Experts of a small language model.
Size: 12 layers, vocabulary 2048.
Experts: 256 experts in each of 10 layers, 32 GeGLU neurons an expert.
Training: a variant of Muon for the experts, 4568 steps.
Below are experts of layer 6 (counted from 0) of a mixture-of-experts language model. Rows are named router (the router's row for the expert) and show model dimensions 0-127. Each number is 128 + 24 x the weight over its row's rms, rounded and kept within 0 to 255.
After each expert's rows: a language model's description of what the expert responds to. This comes from a sample of Wikipedia text that the model never trained on.

# expert 31
router [139 143 101 140 120 117  93 107 176  99 103 174 154 125 161 109 109 163 152  78 127 139 111 136 118  76 105 129 118 125 117 144 121 148 115 109 130 150 134 124 105 128 162 180 135 127 157 132 154  76 173 104 134 123 162 141 124  95 125 155 123 102 146 157 149 105 126 157 107 145 119 152 149 147  94 112  92 138 148 141  92 130 130 119 120 100 140 114 102 116 163 124 158 177 138 119 115 102 158 167 147 127  80 108 165 127 125 120 118 129 128 126 135 111 178 118  78  97 148  82 134  94 138 139 167 138 123 147]
Function words in running prose, chiefly was, is, has, had, it and he, plus and, that, which, became.

# expert 21
router [110 127 117 139 110 117  95 116 169  68 101 117 166 151 100 153 128 116 112 103 129 166 146 124  96 132 115 117 108 112 112 137 157 136 104 121  91 159 138 146 127 173 145 162 152 105 131 142 140  89 170 100 136 119 147 132  99  85 155 123 148 128 137 132 160  99 125 219 111 137 102 117 133 103 135 136 156 164 169 130  95 151 104 152 145 124 134 140 160 115 148 103 126 168 147 119 122  99 124 133 114 129 159 142 134 144 163 123 127 141 114 136 158 135 162 128 100 119 151 130 128 126 200 141 144 159  86 135]
The word of after a title or head noun (head of, dean of, lane of), plus the -al ending in capital and political.

# expert 41
router [152 139 152 131 128  94 107 128 180  91 115 123 170 138  94 131 109 138 107 114 130 122 111 150 116 109 105 146 142 102  88 149 132 126 108 137 110 119 146  96  97 122 119 138 131 126 178 104 115 101 110  87 124 115 177  91 116 119 143 110 148 164 137 146 142 104 178 159 102 112 122 149 157 168 136 113  81 161 127 141 115 145 121 145 144 142 189  78 191 109 129 133 167 115 134 129 144 106 116 143 131 105 126 153 131 114 168 115  86 183 140 129 146 120 115 128 135 119 157  89 102 114 146 133 165 142 103 117]
Word-final suffixes ing, s, es, ers, ities, ations completing verbs and plurals, such as shouting, playing, colleges, schedules.

# expert 1
router [115 148  98 134 106  84 128 127 121 110 103 133 154 111 141 138  97 146  92 125 144 120 138 166 117 110  96 132  85 139  89 132 115 145  79 117 123 132 152 105  91 135 143 122  77  98 147 121 159 131 134 101 140 108 181 151  97 120 124 111 168 105 137 102 101 136 133 138 125  84  81 128 158 140 133 135 116 149 185 138 116 123 113 108 123 153 147 133 160 133 141 146 115 153 146 147 122 119 128 133 172 146 125  97 147  83 134 108  91 130 126 121 161 115 188 167  93 104 127 142 153  97 117 170 148 132  78 160]
Bare space tokens between table pipes or before words, plus adverbs like all, even, just, and heading text before ===.

# expert 17
router [131 120 124 116  68 107  75 127 157 147 134 114 149 162 138 119 106 107 119 126  91 144 132 164 125 132 100 132 118 128  94 136 123 166 104 102  60 114 152 141 114 153 117 126  99 142 118 136 153 118 129  79 141 116 138 130 116 117  88 146 135 148 117 147 133  78 172 185 117 126 151  83 116 125 139 145  80 123 143 128  79 166 101 138 124  86 119 100 157 121 150 118 122 119 158 147 115 114 172 126 124 137 125 126 134 125 202 140 126 175 111 156 118 142 145 127 116  97 171 150 125 115 137 126 109 148 124 125]
Prepositions like with, for, against, through and verbs include, contain, plus mid-word or in words like store, contemporary, temporarily.

# expert 16
router [121 120  80 156 118 104 147 108 138  95 106 131 146 177 160 144  70 132  99 118 126 133 155 150 115 108 129 133 104 123 100 119  99 143 103 115 104 144 174 142 111 129 146 134 131 107 127 116 127 128 152 130 144 120 152 185  98 135 125 175 180 129 117 138 160 100 140 190 110 102 115 128 159 142 117 123 107 114 133 132  67 136  91 130 120 168 157  95 151 166 116 113 140 117  96 158 123 137 183 149 144 142 110 160 165  85 129 117 101 123 122 145 103  94 125 174 109 116 124 133 143 110 158 140 148 116 122 117]
Word-internal or adjective-forming pieces like -ical, -ive, -ous, -ic, plus hyphens in compounds (steep, belief, ultra-violet, Year-end).

# expert 50
router [103 139 118 138 126 132  66 120 140 110 106 132 128 164 151 113 117 145  96  66 138 137 133 157  81 115  88 148 120 114 119 125 134 156  76  84  99 122 138 159  69 122 102 129 134  91 129 112 181  81 169 151 130 108 123 123 119  99  83 128 145  78 133 147 108 148 167 135 122 105 108 122 145  98 135 123 108 157 147 116  86 126  87 125 166 132 142 123 117 126  99 145 148 157 178 113 108 102 126 136 113 152 109 144 136  93 149 133 119 143 122 161 159 117 147 151 123 108 152 127 134 130 152 157 112 121 121 140]
Commas ending a clause or name before and, which, but or however, plus opening parentheses, dashes, equals signs and like.

# expert 39
router [112 157 109 139 125  93  68 139 118 137 126  93 149 144 133 137 119 119 104  82 160 139 173 154 117 128 154 144 133  88 105 151 151 107  93 100 125 135 140 138 121 181 144 129 121 124 145 145 145  78 151 126 143 117 118 101 102  76 119  95 141 137 157 131 161  88 125 166 130 117  90 138 133 133 181 120 148 144 155 127 108 157 106 146 107 117 127 128 163 172 148 112 159 152 138 137 159 110 141 161 134 154 135 144 120 109 140 152 102 145 135 149 123 165 127 123  92 103 147 106 105  83 134 132 185 173 102 123]
Field labels, colons, years and of in infobox-style lists of facts, e.g. Born:, Country, Starring:, (born 1962), 2008–2013.

# expert 55
router [137 177 135 160 110 114 127  94 144 132 116 141  92 146 119 146 113 135 121 133 104 109 122 157 111 121  78 133 110 105 124 135  99 154  38  78 135 160 142  83  71 133 145 164 125 142 157 119 137 123 129  99 126 116 131 110 132 118  93 137 152 123 127 136 123  87 117 133 117 128 121 120 112 108 134 139 113 176 161 103 127 147  64 168 166 127 111 103 167 115 140 117 148 166 142 116 119 117 149 127 142 167 136 141 139 106 177 118 115 159 129 171 136 145 134 166 136 119 129 102 159 113 138 172 128 144 117 148]
Opening quote marks, parentheses, slashes, colons and dashes, often in tables, scores or before quoted terms, like "kaduhatan" or 4/16.

# expert 27
router [100 147  98 114 130  91  90 111 120 135 119 162 117 148 125 106 135 132  99  98 124 133 152 136 104 109  91 148 112 112 126 157 147 132 133 121  70 145 138 133  96 145 142 133 104 131 138 105 146  91 159 128 107  65 130 131 125 100  86  96 207 126 140 114 171 135  72 131 102 122 127 167 149 116 128 108 107 133 200 124 140 109 109 133 106 133 178 119 167 114 153 144 141 156 124 129 152 117 149 156 160 151  85 153 133 105 141 155 119 158 138  99 144 124 109 156 147 109 149 115 126 130 120 134 145 121  90 127]
Word-initial pieces, mainly w, W and h, and motion verbs such as pass, along, run, take, before a suffix like -ing or -ed.

# expert 3
router [108 134 135 124  84 119 143 103 134 109  68 125 132 140  89 125 100 103  76 100 104 152  97 128  96 145 134 152 133 131 146 139 149 121  87 110 130 124 143 128 115 137 147 149 117 113 133 103 132  99 163 134 121 128 149 135  77 117  93 144 138 118 154 108 124 139 160 164 110 127  80 152 152 118 152 149  93 138 186 125 126 127 100 148 124 121 104 143 115 167 190 110 134 147 155 127 120  92 107 167 177 116 102 151 150 137 152 168 111 147 124 146 102 151 181 147 143 125 186 129 114 130 136 148 156 151 108 139]
Short word-internal pieces like ar, li, la, ul, vi inside foreign or proper names, e.g. Cort-ul-uá, Rang-ar-ajan, Kær-li-gheden.

# expert 35
router [131 130 133 149 143 100  70 120 126 101  83 122 149 153 121  85  99 160 127 116 146  89 133 133  91 113 143 166 159  80  95 146 134 146 126 112 125 140 192 135  97 125 135 151 100 107 155 145 172  98 164 136 115 124 126 167 111 120 111 120 185  93 129 153 139 116 169 133 111 136 121 126 142 111 125 121 109 153 151  93 116 120 117 152  97 128 127 105 165 162 138 103 151  98 165 109 116 139 124 148 140 154 119 126 152 109 158 138  81 134 153  99 143 143 138 180 135  87 132 131 106 134 169 136 165 148 129 117]
First piece of a capitalized name after a preceding given name or word, mostly in lists and tables, such as T-unrayo, Al-cott, Town, County.

# expert 8
router [135  90 139 104 113 112 111  90 146 113 129 139 121 155 126 140 112 124  99 131 118 127  98 160 133 124  94 165 126  58  90 127 119 137  81  95  85 145 157 144 129 128 180 131  94  97 134  99 149 109 170 148 151 108 109 128 117 113  84  96 173 140 159 126 126 152 139 144 113  80  96 129 150 121 164 111  89 162 128 121 123 110 140 182 119 158 125  81 172 162 160  99 104 157 137 128 108 134 125 132 113 111 151 131 140 151 144 138  89 127 112 136  97 119 129 157 130 109 153 163 118 107 124 148 110 116 134 112]
Word-internal pieces, mostly ur, ho, bor, mo, in split or rare words, such as Amate-ur, Ay-ur-veda, Insec-ure, nego-ti-ate.

# expert 33
router [136 128 118 111  69 121 108 124 136 122 105 122 135 176 139 103 127 134 113  96  84 139 108 152 140 116 120 172 129  73 123 120 108 104 108 124 115 148 147 124 108 160 102 111 109 106 150 137 158 107 122 134 133  82 137 158 136 142 132 152 173 139 126 126 109  87 170 162 116  77 102 128 113 135 145 113  83 150 131 139 123 133 136 181 140 142 117  84 155 120 143 118 114 157 135 126  91 107 109 144 166 183 140 145 139 104 164 141  98 176 106 123 124 111 157 119 128 126 146  57 154  98 117 152 130 137 101 125]
The -er/-or/-man suffix of person and role nouns, and role words themselves, e.g. sing-er, refer-ee, Chair-man, coach, director, President.

# expert 60
router [121 148  99 120 101  90 114 105 130 114 120 142 130 134 113 139 125 127 104  96 117 148 135 151 124 116 112 161 101 107  73 132 135 147 116 118 112 142 157 152 140 134 143 122 107 137 107  97 194 132 154 144 130  96 150 142  95 116 108 116 162  99 164 128 108  97 139 122  94 147 143 114 171 138 141  94 102 138 164  99 129 113 116 165 144 182 138 106 181 137 117 144 145 107 130 160 136 123 178 174 127 155  93 128 141 136 149 173 125 155 141 137 135 133 149 179 101 147 138  99 115 127 133 137 183 125  72 161]
Verb roots following Latin prefixes, before -ed, -ing, -ment, such as sup-port, intro-duc-tion, oc-cur-rence, ap-point-ed.

# expert 42
router [109 178 123 136  99  95 101  85 116 116 108 130 114 144 124 119  90 153 113 102 113 155 107 176 124  92  82 119 105 100 109 111  94 156  90 100 129 143 124 103  71 151 151 167 160 118 130 132 133  87 167 101 116  91 128 164 135 111 100 114 134 111 123 149  80 100 178 128 105 101 120 122 124 114 148 141 104 135 133 116  87 138  99 142 136 135 113 107 142 115 142 103 123 131 148 119  97 136 128 169 149 176 113 171 150 113 146 102 123 122 136 139 151 139 146 163 129 129 115  96 125 105 162 160 122 138 103 169]
Opening brackets and quotes before dates, notes or asides, as in (born, (loan), [ɬ], and line breaks in infobox lists.

# expert 43
router [124 155 138 119 123  78 103 131 132 133 133 130 121 140 119 150 102 147  98 112 126 132 137 161 104  92 108 107 124 100 131 168 116 151 125 144  99 138 114 141  86 122 107 169 123  66 164 127 124  89 161 134  73 118 129 131  84 133 117  79 129 125 174 105 155  93 126 191 118  89  78 132 104 132 119 131 120 122 112 103 140 135 111 161 156 160 125 101 145 159 144 162 118 139 145 125 103 120 143 155 138 132 118 143 145  99 167 131  88 152 161 138 155 152 132 132 124 107 140 127 138  88 174 147 154 105  95 153]
The preposition in, also on and during, before dates, plus month names and century digits 19 or 18, as in opened in 1984.

# expert 51
router [142 190  95 129 105  95  91  88 170 110  97 165 144 132 143 108 119 173 125 120  84 105 167 171 111 103 116 121 144 141  87 159 173 125 110  90 131 118 150 151 129 144 143  97 156 121 132 122 144 108 128 127 178 118 143 105  96 132 100 141 149  93 132 144 126 135 149 152 127 115  88 121 157 111 142 135 126 140 199 127 136 139 110 179  93 130 138 120 165 110 161 116 139 165 117 156 139 137 121 126 137 150  81 132 127 148 121 120 122 173 129 114 118 131 147 136 150 132 148 113 117 103 115 171 168 145 120 128]
The piece le, in words like leave, Male, lead, sleep, and short first syllables of names like Le, Com, Ro, Ma.

# expert 5
router [132 123 112 136  90  76 130  89 143 146 106 137 127 206 135 116 115 123  97 117  74 129 140 145 141 109 131 149 120  99  60 157 130 110 107 139 137 135 147 135  98 139 108 139 127 130 127 116 130 111 143 131 146  82 107 131 129 120 117 151 168 125 113 141 102 103 121 148 130 110 130  90 150 132 142 120  98 156 139 144 100 111 143 131 129 104 117  81 138 142 144 120 142 162 128 105  88 107 112 131 182 121 131 166 172 100 177 159  90 159 146 109 122 128 173 105 148 114 143  86 168  79 122 148 146 117 124 141]
Word-internal pieces like re, er, der, c, qua inside longer words and names, such as squa-re, suff-er-ed, itin-er-ant, The-re.

# expert 49
router [116 113 122 145 138 114 118 124 141 125  73 110 114 155 112 123  89 147 150 103 131 120 116 137  95 115  93 122 138 125 116 162 155 102 120 124 134 148 118 151 109 156 162 140 153  99 184 106 130 136 126  95 102  89 141 152 108 137  93 117 144  65 165 141 140 120 147 151  93 155  72 127 142 114 126 152  88 138 158 147 115 103 125 186 133  94 109 123 189 138 170 133 128 141 137  99 102 152 158 137 123 122  97 119 139 105 175 106  97 148 120 145 137 153 138 176 131  94 109 127 147 127 171 140 118 120 100 138]
Apostrophes, mostly possessive 's as in nation's or country's, plus capitalized word starts like No, Be, Re, Award.

# expert 9
router [115 148 127 145  86  89 102 108 205 136 106 135 160 141 151 103 111 125 125  86 142  97 144 161 149 112  80 178 113 139 116 145 163 135 139  96 104 137 161 132 121 118 120 177 132 100 124 142 165 114 129  97 128 112 154 128 125 114 132 156 158 123 146 133 132 113 105 157  89 117  67 168 155 148  99 109 115 191 143 123 106 124  96 146 142 162 115 109 150 132 139 113 124 110 160 137 109 124 113 131 110 147 145 145 109 137 149 146  91 138 132 150 165 157 178 156 155 112 136 111 140 133 136 145 156 156 124 127]
Nouns or final word pieces naming places, institutions or groups, such as road, River, University, team, district, Department, Club.

# expert 34
router [111 122 116 151 101 107 111  60 116 130 134 148 149 165 118 140 107 182 138 110 121 153 178 132 115 151 130 138 123 150  73 156 120 118 126 139 138 139 158 152 134 127 112 155 111 123 162 122 156 107 144 129 132 112 139 100  93 119 132 118 155 141 140 124 137 125 161 149  59 144 125 163 130 171 137 143 140 137 174 137 108 141 112 168  91 123 137  69 144 147 124 140 128 140 177 135 119 129 120 159 101 145 109 107 129  64 167 139 121 121 133 152 187 161 138 164 142 112 135 105 156 115 127 142 139 152 110 155]
Short consonant-heavy word pieces like S, pe, ct, p (corps, site, extinct), plus list words like History, Species, announced.

# expert 63
router [123 146 102 120 124  80  83 102 134 127 113 142 179 149  99 144  77 113 117 135 139 135 171 151 143 127 155 134 154 107 127 135 120 155 122  72  85 135 133 176 105 141 152 140 109 109 155 137 141 133 136 113 121 143 147 162 121  69 122 143 130 168 125 125 169 126 129 127 148 106 139 140 128 127 126 128 120 156 164 130 105 129 102 114  91 121 145  93 133 138 161 106 125 139 126 150 101 114 162 175 125 127 134  86 160 108 142 169  71 181 142 143 120 141 147 180  99 122 166 130 142 110 133 117 164 148  99 132]
Degree, minute and second signs in coordinates, compass words North and South, and word starts such as ex, sub, op.

# expert 57
router [ 72 164 100 110 113  39  93 116 113 113 104 116 114 127 132 124 108 147 113  95 121 139 107 166 131 105 109 140 118 104 105 127  96 164  82 119 121 166 146 105 105 167 150 139 153 117 128 125 132 113 150 110 130 113 118 127 126 100  96  94 145  85 115 120  92  87 158 118 127 119 109 131 127 103 129 135  86 145 130 101  70 138  90 125 137 147 122 116 169 120 164 105 139 156 135 126 108 140 117 166 173 173 117 137 161 114 178 126 114 127 155 139 164 141 145 159 134 138 137 113 112 116 149 145 122 138 110 141]
Line breaks ending list items or table rows, and opening parentheses before dates, instruments or figures, e.g. (guitar), (1997), (6).

# expert 59
router [116 108 123 129 123 108  92 133 187  74 115 128 139 124 157 143 106 160 133  99 112 119 129 120 147 110  86 148 132 145  66 139 139 123  94 109 124 148 141 109  89 127 134 159 127 133 164  86 156  79 150  97 128 108 164 146 137  93 123 112 160 136 125 178 109  86 153 129 140  86 110 159 127 165 149 108  94 167 145 124  90 131 138 140 162 135 118  68 150 139 115 155 155 112 152 118 130 117 160 137 149 136 149 146 120 104 165 127 110 172 159 147 157 131 125 114 138 128 154 122 149 124 103 149 157 139 129 146]
Word-final plural and noun suffixes s, ies, ations, ology and closing parentheses, quotes, braces, such as potentials, Gospels, (Hürlimann), history.

# expert 0
router [122 129 127 141 107 166 130 132 142  76 133 129 148 142 157  97 115 137 101 122 138 179 135 149 142 122 106 137 116 136 107 151 130 156  75 139 117 184 174 106  77 127 118 128 131 103 127  90 131 114 175  84 135 136 140 125  93  93  92 138 171 122 131 171 154 130  88 185 125  82 134 150 130 134 118 169  76 128 131 111 124 122 107 135 143 162 146 118 106 154 154 104 144 137 106 137  91 122 130 134 128 149 129 139 158 107 128 158  93 147 130 117 147 143  91 126 149 122 139 156 129  78 146 149 143 164 104 151]
Short letter pieces inside names and words, mostly after a consonant-final piece, such as Wil-f-ride, Hil-de-garde, W-o-olf, Nept-un-e.

# expert 28
router [145 144  76 148 103 120 120 120 173 125  77 150 178 184 140 103 121 116 101 134 110 116  98 143 127  97 105 124 120 105 132 122 118 106 102 111 126 167 125 132 117 135 113 141 106  96 142 135 134  79 165 109  94 107 160 129  70 128  58 128 170 140 158 126  95  98 154 154 116  85 108 136 120 117 150 104  86 142 152 128  99 123 104 137  91 129 154  76 159 121 149 145 115 134 103 132 106 135 138 134 132 143 107 133 131  85 127 149  81 115 134 132 131 144 160 148 126 103 140 140 122 125 116 171 147 114 129 140]
Periods, closing ")." and line breaks ending sentences or == section headings ==, plus clause connectors like However, while, until.

# expert 15
router [143 166 135 178 123 115  99  80 116 116 130  99 155 168 159  69  88 149 129 135 124 112 161 119 116  98 144 117  98 126 132 118 111 132  99  88 116 103 135 182 132 129 108 168 136 110 144 123 142  76 147 115 135 120 161 127 109 109  81 140 149 111 124 160 140  84 112 173 114 126 105 105 163 150 166 130  99 105 158  91 122 114  97 156 146 134 127 112 160 150 133 144 141 134 146 135 127 127 150 149 125 108 104 141 123 102 147 131 123 157 116 145 116 151 180 157 117 113 158 149 118  92 131 183 140 139 110 157]
Prepositions, conjunctions and commas that open a phrase or clause mid-sentence, mostly as, also by, with, when, since, including.

# expert 40
router [124 148 119 126 124  92 112 125 123 110  80 147 163 143 157  86 111 128 113  71 125 136 108 149 139  80 123 189 151 125  86 128 144 111  92  99 117 116 167 117 139 137  89 144 120  68 152 124 154 100 133 140 138  99 171 164 114 120 117 120 150 128 132 126 132 103 146 142  85  93 132 136 128 115 132 143  60 171 126 139 125 120 133 146 138 158 156 112 142 152 153 111 106 149 138  95  94 155 127 134 143 147 104 131 164  89 145 138 121 161 121 121 158 137 136 131 126 136 193 105 116 118 131 132 149 155 158 105]
Final pieces of English-style surnames and place names, such as -ton, -son, -ley, -field, -ford, -shire (Tolerton, Stewart).

# expert 52
router [108 140 114 159 108 106 107 124 152 147 118 140 137 177 101 115 133 126 126 124 139 108 106 114 153 124 111 161 118 117 118 129 129 142 121  73 120 172 162 111  83 140 123 153 150 113 160 131 190 119 153 108 108  80 138 151 146  62 107 110 146 128 152 154 139 112 108 142 105  97 129 153 145 142 138 108 153 124 158 127 136 118 102 169 167 130 152 142 151 161 174 117 124 130 135 111 135 129 133 130 165 142  84 148 180 148  96  77 108 114 141 114 112 123 124 151 134  64 142 137  92 135 157 152 158 157 124 127]
Letters k and h inside words and in South Asian names, such as Andhra, withheld, household, Abdulkadir, Kingfish.

# expert 12
router [136 144  97 133 113 109 142  92 153 113  79 124 132 135 151 169 122 117  94  86 131 133 102 167 130 134 102 160 107 106 113 158 127 140 120 122 114 173 161 133 132 136 163 146  92 153 133 121 185 111 162 161 125 100 176 152  66 135 116  84 140  96 163 151 149 136 149 130  96 119 147 113 134 122 139 114  90 144 152 131 108 148  98 157 110 153 174 104 172 134 121 137 130 139 109 167  95 132 142 151 102 116 133 136 157 130 140 146 147 136 152 106 129 169 135 139  95 118 153  79  89 122 136 127 149 140 104 118]
Verb stems and word-middle pieces awaiting a suffix like -ed or -ment, such as sign, return, claim, Succe-ed-ed, Arm-ed.

# expert 48
router [ 96 142 109 133  97 139 109 113 148  91  95 125 142 158 111 126 129 160  98 101 122  94 141 193 106  75  92 111 131  92  94 139 128 132 134 146 119 138 138 132 100 158 168 157 150 146 138 132 185  96 147 142 143  89 137 150 103 110 106  95 157 130 171 156 139 142 104 134 115 119 114 161 145 142 109  96 129 148 149 105  93 118  98 145 149 134 133 111 167 141 143 165 126 140 141 105 127 129 156 143 139 146 146 135 160 127 173 144 107 132 156 138 182 158 155 111 130  87 125 122 113 129 111 118 175 157 115 167]
The verbs was, were, been after a subject, years following Act in law names, and institution words like Army, Service, Force.

# expert 36
router [ 74 150 138 121 142 105 112  86 142  97  71 126 119 151 131 126 112 161 123 147 101 138 134 155 139 139 132 134 116 149 116 120 121 141 132  96 115 155 163 146 146 147 149 163 136 132 141 149 137 111 163 130 103  92 145 133  94 135 114  99 127 117 159 101 132 152 139 137 116 148  86 133 119 108 157 127 118 182 165 119 115 115 141 128 126 111 113 110 157 188 180 166 155 142 115 141  83 113 173 141 148 118 111 114 156 123 144 138  91 172 148 168 134 152 177 159 128 112 147 132  99  82 151 135 167 146  92 127]
Word-initial prefixes re, con, trans, sub, per, dis starting a longer word, such as Con-vention, re-sources, Re-cognition.

# expert 37
router [126 135 128 139 134 115  91 118 131 125  95 111 147 166 145 103  93 126 104 105 131 102 123 129  67  88 144 158 154  95  91 134 145 119 129 137  82 149 167 137 100 133 161 145  94 138 172 142 134  99 189 114 105 121 139 166 115 129 102 113 171  76 127 122 122 114 170 131 134 126  93 111 133 138 108 143  98 148 178  97 147 116  86 165 118 110 143 107 162 154 157 110 146 112 137 120 130 151 130 164 149 136 124 129 132 112 163 127  79 155 154 111 144 128 144 166 139  80 123 149 110 134 145 129 132 119 110 159]
First syllables of surnames or second name parts after a given name, often South Asian or Arabic, such as Ma, Da, Har, Mor.

# expert 7
router [150 185 129 140 117  93 102 117 157 129 111 147 117 165 122 152 134 135 130 123 151 142 132 148 139 101 144 166  98 133 124 146 167 150 135  93 117 161 184 135 115 196 146 192 100  91 131 134 141 103 191 126 112 123 140 131 145  98 143  76 169 112 168 134 136  89 112 110 101 116  91 128 153 160 164 135 141 130 210 121 116 144 110 127 131 131 130 149 138 119 133 130 141 135 153 114 123 154 146 117 126 151 138 134 117 101 148 138 123 155 142 125 162 132 138 146 134 115 128 170 108 111 103 151 132 128  98 126]
Letter pieces m, M, f, mm, am, el inside words and unit abbreviations like km, m, ft, as in Malfunction, Dermot, comm.

# expert 23
router [ 91 151 130 110 130  93  68 143 162  99  99 144 136 124 126 130 129 127 103 130 121 157 134 132  96 107 105 119 117  98 144 145 115 142 111 134  84 149 142 154  93 125 147 136 110  87 134 149 123  91 145 117 110 128 125 129  93  90 157  92 160 116 159 110 153 110 135 187 115 117 100 114 109 122 119 157 127 134 143 129 139 138  97 141 145 126 150 109 159 150 166 127 129 158 149 134 116 117 151 148 152 130 118 161 129 103 153 135  70 155 144 124 160 162 122 119  88  84 137 125 151  87 182 131 142 120  62 176]
Prepositions in, of, on, at, during, among, often sentence-initial In or On before dates, such as in 1990, On 29 October.

# expert 38
router [111 141  70 162 121 105  99  90 110 134 115 116 111 152 126 133 127 159 103  85 104 162 171 133 118 117 117 138 130  91  67 152 117 155  95 122  86 150 122 166  96 128 141 105 119 118 129 110 145 135 147 151 144  90 158 175  97  96  89 154 136  90 135 154 105 116 158 140 128 141 120 135 148 112 126 119  90 109 141 118 132 136 134 178 135 135 130  94 133 127 171 116 143 133 136 110 117 144 122 138 153 191 134  92 155  96 136 142  77 121 141 117 130 151 187 137 123 157 134  91 142 118 122 116 150 126 119 110]
Pieces di, Di, ff, re, ri and rect in split words and names, such as Ti-ff-any, Scru-ff-y, di-rect, st-udi-es, often near film credits.

# expert 61
router [144 133 129 139 114 109 104 131 145 123 112 173 139 112 178  99  97 147 118  56 126 107 144 141 102 122 106 185 165 124 102 138 156 154 133 112 131 134 113 157 106 125 152 146 111 115 153 130 147 134 149 109 121 106 161 157 105 111  90 134 163 102 117 132 149 102 115 178 112 130 112 133 179 134 101 129  97 124 154 123 107 168 144 129  94 104 113 121 126 124 150  88 124 149 117 101  81 123 146 151 171 161 116 145 158  72 126 148 145 179 147 129 144 111 122 167 111 110 153 117 110 111 145 145 176 138 115 122]
Third-person pronouns he, his, her, she, him and it, especially starting sentences, as in It began or He was.

# expert 45
router [134 147  97 148  87 134 107  91 116  90 118 142 131 148 134 120 117  93 111 103 154 160 117 148 160 105 110 136 153 136 108 159 121 122 112  94 101 151 161 127  76 115 146 167 160 125 149 127 127 112 125 139 117 142 127 123 116 134  68 137 159 140 160 111 121 118 110 156 132 129  75 139 133 166 130 106 122 154 175 119  74 130 108 153 146 104 164  80 175 155 163 126 138 142 129 157 129 103 149 131 119 156 168 129 168 135 128 111 140 143 139 157 145 171 174 143 110 123 142  89 125  91 142 146 155 144 111  94]
Hyphens that start list items after a line break, plus hyphens inside compounds (mid-1960s, dive-bomber) and table pipe separators.

# expert 19
router [157 120 101 181 124 116  89  87 116 124 121 109 162 156 150 153 129 155 101 132 121 148 141 147 142 115 114 165 121 127  87 142 130 165 110 103 120 137 156 155 128 139 134 135  87 113 141 122 129  93 164 137 155 142 192 167 139 107  96 150 178  70 141 132 145  91 139 158 131 112 138 110 109 126 157 115 122 157 145 130  78 109  78 129 127 144 136 111 150 119 139 105 103  87 131 124 111 125 154 168 144 169 125 144 142  82 118 110 110 132 105 121 159  97 157 136 102 108 160  87 127 121 116 110 151 130 123 165]
Middle pieces of long Greek- or Latin-style words before suffixes like -y, -ical, -ic, such as calligra-ph-y, matri-arch-y, ch-op-sticks.

# expert 10
router [134 126  89 109 116  99  87 120 174 111 119 131  91 145 119 132 148 172 102 111 143 146 121 136 125 155  79 152 124 115  71 151 128  94 113 102 147 139 153 136 106 125 137 144 115 123 147  87 154  75 148  76 102 121 152 184  92 109 123 113 124 119 125 175 108 137 148 138 113 102  90 126 152 131 119  88 100 166 136 125 101 167 126 136 149 162 150 114 156 164 137 127 122 132 106 125 127 110 156 156 114 160 125 156 168 139 175 116 105 158 159 134 143 131 121 157 136 129 149 113 123  94 119 120 170 123 111 100]
Noun-forming suffixes ending words, such as -ation, -ment, -ance, -ity (endurance, collaboration, protection), plus nouns like government, career.

# expert 14
router [136 118 132 127 115  95 105 114 161  80 128 136 152 146 141 114 106 129 130 110 156 120 115 140 119 128 118 149 142 101 152 117 120 170  97 102 108 163 166 133  87 154 122 133 106 120 163 127 127 126 173  79 116 125 159 117 137  78  95 137 122  99 150 140 149 151  97 124 115 122 110 103 134  80 129 106  87 130 154 160 128 120 119 133 139 131 120  71 141 173 128 126 129 114 163 118 142  88 171 134 144 128 120 106 110 119 147 161  87 164 126 142 126 175 138 149 153  77 186 101  90 113 135 147 142 135  84 147]
The word to after verbs, plus from, through, into, and modals such as would, will, could; also capital U and I starting words.

# expert 46
router [145 131 142 123 109 112 143 129 148 120 117 142 154 150 117 151 116 141  79 108 118 154 148 109 119 135 122 164 113 133  98 152 148 120 104 146  87 129 161  79 113 164 133 146 134 119 138 122 126 113 130 104 115 120 146 133  90 122 111 102 148 147 106 167 148 100 152 175  63  85 134 119 153 144 135 118  68 166 171 125  91 124  99 142 140 139 187 120 185 124 151 155 114 139 138 100 142 115 117 169 126 130 120 154 121 138 158 128 123 139 141 150 186 125 152 129 132  95 128 110  94 114 180 156 137 167 130 124]
Word-final -ed, -ing, -al endings on verbs and nouns, such as endured, flowering, bullying, upheaval, established.

# expert 6
router [128 132 110 122 102 108  84 116 143 129 137 125 134 124 115 113 115 170  74 105 144 107 124 126 122 132 130 125 139 116 125 114 146 136 107  92 122 151 178 153 110 171 158 201 111 108 161 130 151 105 137 139 120 126 176 122 156 108  85 101 139 151 182 101 100 100 136 143 102  89 118 135 146 156 165 132 111 149 114 142 119 132 116 140 129 119 163  90 138 154 139 136 149 192 104 112 119 122 123 116 147 113 122 107 131 103 176 111 112 174 139 149 139 127 151 136 118 120 159  99 137 124 174 152 146 174  84 153]
The letter s, and a few other single letters, inside a word, such as Cauca-s-us, King-s-ton, Pre-s-byterian, re-s-tored.

# expert 30
router [146 145 126 131  93 124 116  90  96 127  77 152 103 137 138 127 111 174 116 143  99 111 127 160 126 105 105 147 132  94 142 117 153 157 111  64 105 164 158 149 109 141 168 146 143 135 154 108 155  97 146 148 148 124 137 141 119  94 127 144 147  86 110 153 168 128 149 160 124 105 134 117 123 149 153 140  91 176 141  96 149 127 116 147 129 111 137 101 161 149 154 119 143 152 111 158 140 123 123 124 165 170 110 119 149 125 171 106 120 144 122 170 143 152 158 157 114  97 178 118 165 120 151 121 168 120  96 163]
Numbers, dashes and plus/minus signs filling table cells in statistics, scores and election results, such as 0, —, +1.262, 6–4.

# expert 56
router [135 133  94 161 112  89 120 102 151  92 125  84 124 165 132 114 117 139 112 117 139 141 193 143 142 144 133 174 121 110 100 152 108 126 106  83 110 160 138 136  98 164 153 131 124  88 170  92 111 133 136 100 113 155 172 143 108 126 140 137 189 151 112 112 115 117 154 204 119  97 122 111 120 129 138 111  91 115 132 122 107 107 115 149 103 128 157 122 123 179 117 124 135 127 171 134 132 137 129 125 133 113 112 166 156 111 123 127 121 120 109 153 121 126 140 121 102 102 189 116 139 109 150 128 177  98 120 145]
Suffixes ic, tic, ical, ular, ive ending adjectives and nouns, such as sep-tic-aemia, orph-ic, Athle-tic-s, vocab-ular-y, plus public, political.

# expert 25
router [149 181  91 121 102 135  91 119 105  93 116 108 166 145 155 119 135 109 122 100 132 143 135 152 139  94 133 156 170 124 103 170 125 126  82  89 100 149 163 141 127 121 158 160 133 127 175 101 148 111 137 134 113 116 111 106  85 105  85 136 149 122 176 103 131 111 145 154 120 139 103 140 120 114 165 117 120 121 162 107  86 158 131 130 122 104 182  87 174 161 130 122 136 114 136 109 128 119 126 124 148 163 135 140 123 148 132 106 127 140 158 173 116 174 128 142 103 121 149  91  96  89 118 141 150 136  94 138]
Line breaks, dash bullets and pipes starting infobox fields, list items and table rows, like "- Title:" or "| 1940".